config.toml
experts_per_token = 1
d_expert = 352
hidden_act = "swiglu"
num_key_value_heads = 1
norm_eps = 1e-05
attn_scale = 0.0884
parallel_block = false
init_std_down = 0.00368
batch_tokens = [32768, 65536, 131072, 262144]
Below are experts of layer 11 (counted from 0) of a mixture-of-experts language model. Rows are named router (the router's row for the expert), gate (a neuron's input weights, with its number), up (a neuron's input weights, with its number), down (a neuron's output weights, with its number) and show model dimensions 64-95. Each number is 128 + 24 x the weight over its row's rms, rounded and kept within 0 to 255. Numbers have three digits each.
Before each expert's rows: "comes before" lists some tokens at least twice as common just after its tokens as in all text. This comes from a sample of Wikipedia text that the model never trained on. Tokens count by the router's weight.

# expert 6
comes before: " | ", ".", "–", " |", ",", "8"
router:105136150125136162122095170122101141119144139145095156119116100152120102115147150155109125171128
gate0:078116121123155152157089105156134111183127171102130119079127073121118124110145132156091188098170
up0:135123096156113133155118117171135128133095123119115097108144123143069132126146132150121194127163
down0:126128107127137112092152107120127150151124135171114148089116138178149145156136174114166144101153
gate1:152083111135151127059130114131134144160146115114145130101122091137112123118145093104116121128145
up1:136122112139128116106151130104124183160177156116119159105166083144145111091144099113121121131109
down1:101110129141091119145110137108136139102106102076078184091119102145138125136083145114125133102149
gate2:108119128154118135115110110110134147157109164148082129118129083125145065127126129037142138126100
up2:129111157131147124148095115157139082120119132090145155100113135113114145153133116209133119122136
down2:098180165130145098139106133151141101121136133129096160160120142118081124136169093142151156080098
gate3:149091144134151139125151159060123097142092165109143111119151109123140146162095147097112110137139
up3:147133106114121101180144138148132122109116141142120185148133108125107149113137105153087120126165
down3:163164112131093173102107138201137109142111123155126083108119110088131107122149113108136143128131
gate4:137128099161145116121121092160165133154100113136114118175119129123103149083157148111089133094107
up4:113172172125156075117131086155125157142080116114121124116118106115141115117082149098122128121147
down4:120165121151126103151147078153127101110087105094129112127126147172115110116125127105118149071110
gate5:103114106143132119159102132129150145142168092131120163129163131126136129141140107108109108115161
up5:150115161124126114113170138146094136139097143172093106105098112119101142112117128129154158151119
down5:161155171119129124113161153139181151146125127091105073135112126080176078153085134141115133127113
gate6:134111149082148143112186091100130056129113097139112111129129113169150124143136125140124155101118
up6:143184121134043098118116124148111118118120109096117126118110081143118086181124141166099103124149
down6:157179142157136135149127119132120136124140110122134138125094147149123102084111164128121132145106
gate7:113094144123115135151128128121174126126121123157094114141114120123159168146148114123146113151128
up7:127139164150176101101074135155154165150099145134136127152158143147153134107089103142120126100143
down7:115132133174143127155121117094174093131110108107145107125142119108154126123142136118148136093107
gate8:111155119164133134089095165102127096090143149131091141121128116144097157132136135116131124140156
up8:137143108116129114125123141158145133139153125108156155138129162141079106098146099157134085138152
down8:120155145115102111157143119111147128117101161149167129142135139136135088143104141154181096097135
gate9:122090123137121146124134099104146099134135123129148150144114109151114144111122134146159102149130
up9:145123133131171150161139165119115113131102131155121107112102140160118095145123179123131124147122
down9:159142151133127139139092134114078148142173118135098096122119162113144127140122128113138122171128
gate10:102159126138145136137097114134070101138138148124113091142136115109155106087129133133165109127093
up10:136142118108144153123166150120109144135103130142122101114129139103124122132152088156133146137084
down10:113151148133134145117094115117144096146089099150107174100157113142141142183172121117159131132146
gate11:109120124159162121144157110146119113130111113102109153146137118122124128139118127178135103112133
up11:150151118120106126136118158144103104159134111133096118117113118110132116126102129131149118146134
down11:126104140132136083157153157189101132165166106139097152160141143104147125124166152112120141088112
gate12:129117173117119136121125141125144091123100150139140172148156112097107154114117124145142149144082
up12:151137114170158139134099126134122137152126110130147139121122136144146145137128105098128171161126
down12:128111178129157140181111112134107121130164148132144118125105177140106114132126085118074147117139
gate13:133131172126136083133116185110097173108151153169137160104146128137133118128137111118128101167111
up13:143130120137115121151128139124166112154156098126135128127147135133094163163105155129079162132098
down13:119122110127153136140085089135139160075107133126137167181137130104116140143134089139112103122117
gate14:152138134131147137115123113156106122100133112161162131101134142132151115146133153132106126123154
up14:134120108159114124103090098131119117104082179145152145099086090125139127133120133159116167130141
down14:185114140104102088132143102089146132146166100163123122103155174146138100123128099145121077134144
gate15:175129132144137113176166150174128128125080118142095159135149118160124095112138128089173089125124
up15:148111104125198148146157118205137105138086134121114171139118112134123123115121147126184096120110
down15:153100134165164128126130163152061109116111105149069112156151134103128119096175105162132144128113
gate16:140133163116138145153112113148143131114158114141121114165122141133138141123146123101125127140080
up16:134168187114126160130086106140117114136044121132118132108120080136105099100131117129114127151128
down16:111143121141146144108209089136113095123123174110132126084113133148123160119148136126151122166132
gate17:142121116111157116125135132160075104170092108145139149121128121115116100132070158118076103099130
up17:133104109154136151154129151122119143104172101092126148168149120152121120117158082158119140130151
down17:140146106107162119147103147113099115117129155147127101139150144131143147134081143134146108169142
gate18:114095124121145148165149119099091150105131097104174135102088139133094100180143148173141151136089
up18:132163134117134089126098147142138150128109107164096116152067144138130141124091113160098138127128
down18:128124104116105126112130120106096097123140070142123136123092129140164139165142119140125115142082
gate19:076149156142110094142165158121125119109123127138097103109166164141145148151158113108157141114156
up19:100183168129122079125149119139103164104093094158090072128155143140137152119156107132127168124176
down19:102122141141095129134119158157147108105121134138104171135131197198160145133163118138099122099122
gate20:115110120174161106098112136141152142104143089124102097159146165138108088129064121160179129128091
up20:139142099132103161106131113137104100117108104102111105131120122090134136144161151112097128144121
down20:126150185134174130128149126182143132113119207073105139091117161137168124139143161096116126144162
gate21:122108087103128139105099149096094110081129122101110157116131095134147109146112089149141112111096
up21:192111130146135098149119104162115091098188139155152162110111121111126140142157132128120157109111
down21:137148170078133126132121150112127124108128185058140082120096143121136132164125122106123099118130
gate22:125107155153114131144117133133146119130174188103091134109142144138144133142072120138106158117125
up22:153163117139155109100120147127124095144133136167158094128156106161093155123180181141139111118124
down22:129149107164154159134102153127157161110156120143111097109125083148116093108104092148137118087125
gate23:138134118157124174141138146116131136081137113128154105095147135115178124130161134130128130139114
up23:151105133111120115083076129128114102139108110168132116137140118091133128153120139121160156143130
down23:138180157134125138129129098158136133146126113113142150148125121109131142124175124158081063169113
gate24:146113117121132113140134128148094138095106118169123124101157151162107094095084119112110165122106
up24:128147080117131137093135102146129154129147107134129088130108144116100110164125157171178106142183
down24:134174082139120168150128075185122161153141110147135140115072140129133104134109126084169100139051
gate25:122155128121158144109130134144125146137118147109103117166137110120134129086121094136148128136198
up25:156111152135135141102133144166093118137109120122085126152108157193120142126119121124150063144138
down25:147164139105152152134101103112135141156112157160146105133078117133118137148140124148086155132090
gate26:110109129166148135131111194170118135126149090116158128152138144118144100152090128173137132108131
up26:148124132102102151111117100100101127153124109154125147111102130126114145112159124093115146102139
down26:141128131131137096133172135071150138103071120152160125093097122111169064112115128157111145128109
gate27:149062103086136102123145111155110119134172135093135148097096082151118159088148121177118158116102
up27:132104105106109115090106122155115134122183117113107148128138113160141145111126123151106160125079
down27:136105131140114132136115128136132117124146166114142141147153108176135190163140129110144138128130
gate28:095120156118141145126099088116113134122110119101134140112151146130124127119174124150135142141141
up28:125109113133182156189087139134107138160096150191153131100134111152111116124151105134117140131113
down28:157141178118102153152159150144121129149154100111128088116111111105120153162122153167164153054132
gate29:093095158125122099102108113141128138169124125151124129142118122115104069148141124083122096139156
up29:111128109128133139183167138147118131123123139144127106149122173103134122130129166169156146142125
down29:119107146069140121111110133101154144127112100134105078145124151120118151091083154129127147080113
gate30:140109162157143108084105140145156116101170097106161158142121123142094147168098167106101119129160
up30:143118121162174142148082094127113117098172091138109102141105130150108122122120139102157146104138
down30:107104126132123141138156155101141156149108107122138147109094153127133110129111146171102130132168
gate31:102131141123091169131116119152088094174083102121154104118143152145071141142132103113111138099141
up31:142118108130106144107132167162145120143116115103145135110147145182125184137129143149136140130128
down31:072137128152108114144136122143137128126171077149121151130122157136145108172129156118144104163188
gate32:184143098146131146147138095150143112115096108150158108140097140130151140141124116133157073140121
up32:130106092143205126103117144105139093111081146127137128139133091140187105107171079100155098118099
down32:113119132163162134077123115145126134074122136127127149117133115135145146091153121093121115096130
gate33:118121156135125111141150094120103113120118103104128129089119126137148080151134122152132137098105
up33:149090101147139124129107113139130123169155112151109137133130165134089161130140143101099107145158
down33:121115105110171093112119102156120128166137123119096111118148166134116118100119074133128152097101
gate34:108130176112175165137093115117143139105118148097128102170087120129136117164126144162109161162114
up34:142072133110044144130142129146129153127131126142133140113080120085120135154116095155138103151146
down34:098139128143097113127093111076108106135110133179139087169125177084104111127143145109122094115122
gate35:079129143187102123097097132137094144117106124136143157100118116147147093136113155164127174103103
up35:123150144159110149093135105122116103110067095114138127115142125123129111153131141175150159110137
down35:102153128137127130118140163149128108116158116143106127117081119152092149131120120104159121136132
gate36:153117125123157171166134108079166133127133138135157125151136125098136107142139093127170142120138
up36:119154119147101109131127107125142144080140100151080105090120107115095125153151146098127114130139
down36:154099139154112126118126095109125118103160091135146129179189129125095118149075112120150118150144
gate37:118150104153108157105089130126115142074093132142159152098115086166125152128141136112112140106113
up37:118077146107132113143115115105126127133145122097115103149138162133136094069140116096105088088154
down37:101101168150108104136117143108158206154135131134130102142095148135195127193108158167141105136124
gate38:099130124104174166108112113086132170104142146164100152144126089146105112104131120115138121114120
up38:098129108111153130145137129121151072130131126141122128132148145116118143116139142084128135124130
down38:144119119188133169177130141149101149131118138111139186131158155125135151054145137168143116139139
gate39:164129105139106113110125086088152129083135133123109149098141095156154141107113112147135130092141
up39:108153107130079172137113120077059172112132099110100130143107075137115103129118140162173113122174
down39:096176105108136111086162115155118106123153138136104168118144101099116130107135131098082090160125
gate40:118138128113091153128132133109149085114134181113106136116153178116130144128133155131140100098038
up40:145098155133133153119156143100097166122123111113128103146116115165144107133137157136135097125125
down40:143143133102125160168117141110137173118168146134153145112180121121084139200135106112169102125156
gate41:131144135107103152089118140125161100157115148143130099088160097150085136104130121104111119138136
up41:090151112069123146142108143162144141108073138134100121110172164134157092128164152104135119117129
down41:167150143166161099127109133123203164174156173144078113110123103078150150120161137104102153171150
gate42:079133138161173081137112129155098162118136134141144157119145132140128105130121121102094119163169
up42:085138126169165098121127158159122175091075146130107103119154144153078108097141144122107123096168
down42:098129097143145143160144147106146141153110112149165137153123128085101122103159100144120134174166
gate43:147166091133150131116089186129121130124129114150130078085099132131146136121134146152137129153105
up43:094094094110118139124157120154105153153160113117137217184173121131120103193166093114116136132135
down43:132150148130090124084138130106114116143089108099117101143123089134089138193142147128100096108110
gate44:090097146126154131146132158095125088127131107126126155143124117165162123105091135112151156144144
up44:148116136117123139119103134128169131132116090166128134125118104148082136131185130148151137137111
down44:129118134128129104093157108087119117115113166108135137147113134138130114141159167084111161150119
gate45:137112129147091113129108125131146093105089120143121121117159140130150152135138124101129122144112
up45:148148076131129171122112155134165107146107157112078121153137132084154078128119104157155124160139
down45:129146125138132132129100130104105126139152109124084121142070106128148142095141118108150162137124
gate46:109132164134135099126151137098132126161103123100108125135089154187167075145155122153145124123160
up46:146137136119100141133080143156155152137110118127129154144138105113076110080125108134163135143117
down46:146122155132171123120077155154155090134127144122090159117155100075106086125134091144112130137117
gate47:150092144136129144080154192132191135124171133105126153114125192133089117155152146087137119135120
up47:089157157165124113119113107108115077102121144169114098120110143086151158119102164099113153128122
down47:177145117124110178150132165155143116130098176132120123094114145097107163114106085131151120149097
gate48:141076113143125130160114154107126094132115141154113112062120136117172173111111096123193122123144
up48:113100152101073160111110132106153126118147146146154078092068108116112136146103131139115106187131
down48:106149140116127114096077090117106134109157142165098139138115138104157127074117189156159131163157
gate49:143147123115142121123139124126111141073141107079170090188151098124113181131159168125139121119112
up49:185075119076118087100119114124156133129127141179060152137144131156117067129120095137099082145120
down49:112116131110052120168116143143110126145137179211083109110102100139111169097088119148141127182146
gate50:076116144118106154089173132147102122157143117103165131107171175162131140106106119159141169161123
up50:150140089144141160149149161134113138118131121153094090165113146059104104130097117144125119105129
down50:119122132129131133125123141092132130118129161127116111129141136144113147117140137119159118117117
gate51:080120126125147146159129116131102149150115147153141119184111127098141124142120128128121103124126
up51:107101099109162139131120119138135111127133166101113115116134094157105060148094153146113123093113
down51:067071113115123150148137128113118160161132137160112156096101129126141107145120150117124116136105
gate52:134157093137103134091085091118167136136098160117115159169127117114132121096119129122134124159111
up52:106143203133123135190121172110071102077136099144133135133121141114095142168080135115105100145163
down52:149137126125066109113121128091125149108152129104128138121112127127141126081107154113094145140092
gate53:107152151095125133083140119148081124140090088090108163133130108114087117114123120128136149114127
up53:118156131152149130164112168135125161115107092108086126147185187130124130147088154143147093120163
down53:130110138108141111182135158137143125093131185157100123124127145122119102091122146161132141114144
gate54:107150102150135186115150123083114147167100125121127119124128092164131126167154078135120121151104
up54:129118085126155158176120146110105148204079120143115146124121167149165115121134147139135156151119
down54:169096113141124131130144108138138097100130104107127143102149154128112135137118098128159127094146
gate55:113128120096147113115141118101127140150177132133134136149086123148083132122108127129111135103116
up55:154123091166130156116146110131165098152072098124125144147181114103144124160170136112114129121152
down55:145089170109135141115107124111128176162162139148162135131080110121126170152138131143208142136122
gate56:087141106133124124136124146151100148131084127123139154086122165105115142121135164110132072143124
up56:126137122113146149149109130128129107126083101106168074082104109085128143090142130113133131110159
down56:103149127103162146147162104136108135141128091147141125144136165147129164123109068159114135128095
gate57:162171102138169107098156102136123161106100136165109161117145138141099153115144139121146091124138
up57:070199114137118119126135094100131116127133135134120165126105117159124137119169133140150154140202
down57:121108138097107130077118140105119140116136120132121106143179137151127145094118127119124093143143
gate58:024140137172151150114126103123086141134148112131128120169101099157128104098116113175100157119114
up58:155153159140096127119080125132101143130094094114115169107148160108164123138086101106111097105136
down58:116124130117123129124131097135144131129088156113119115080156098114100115151152104149142121165115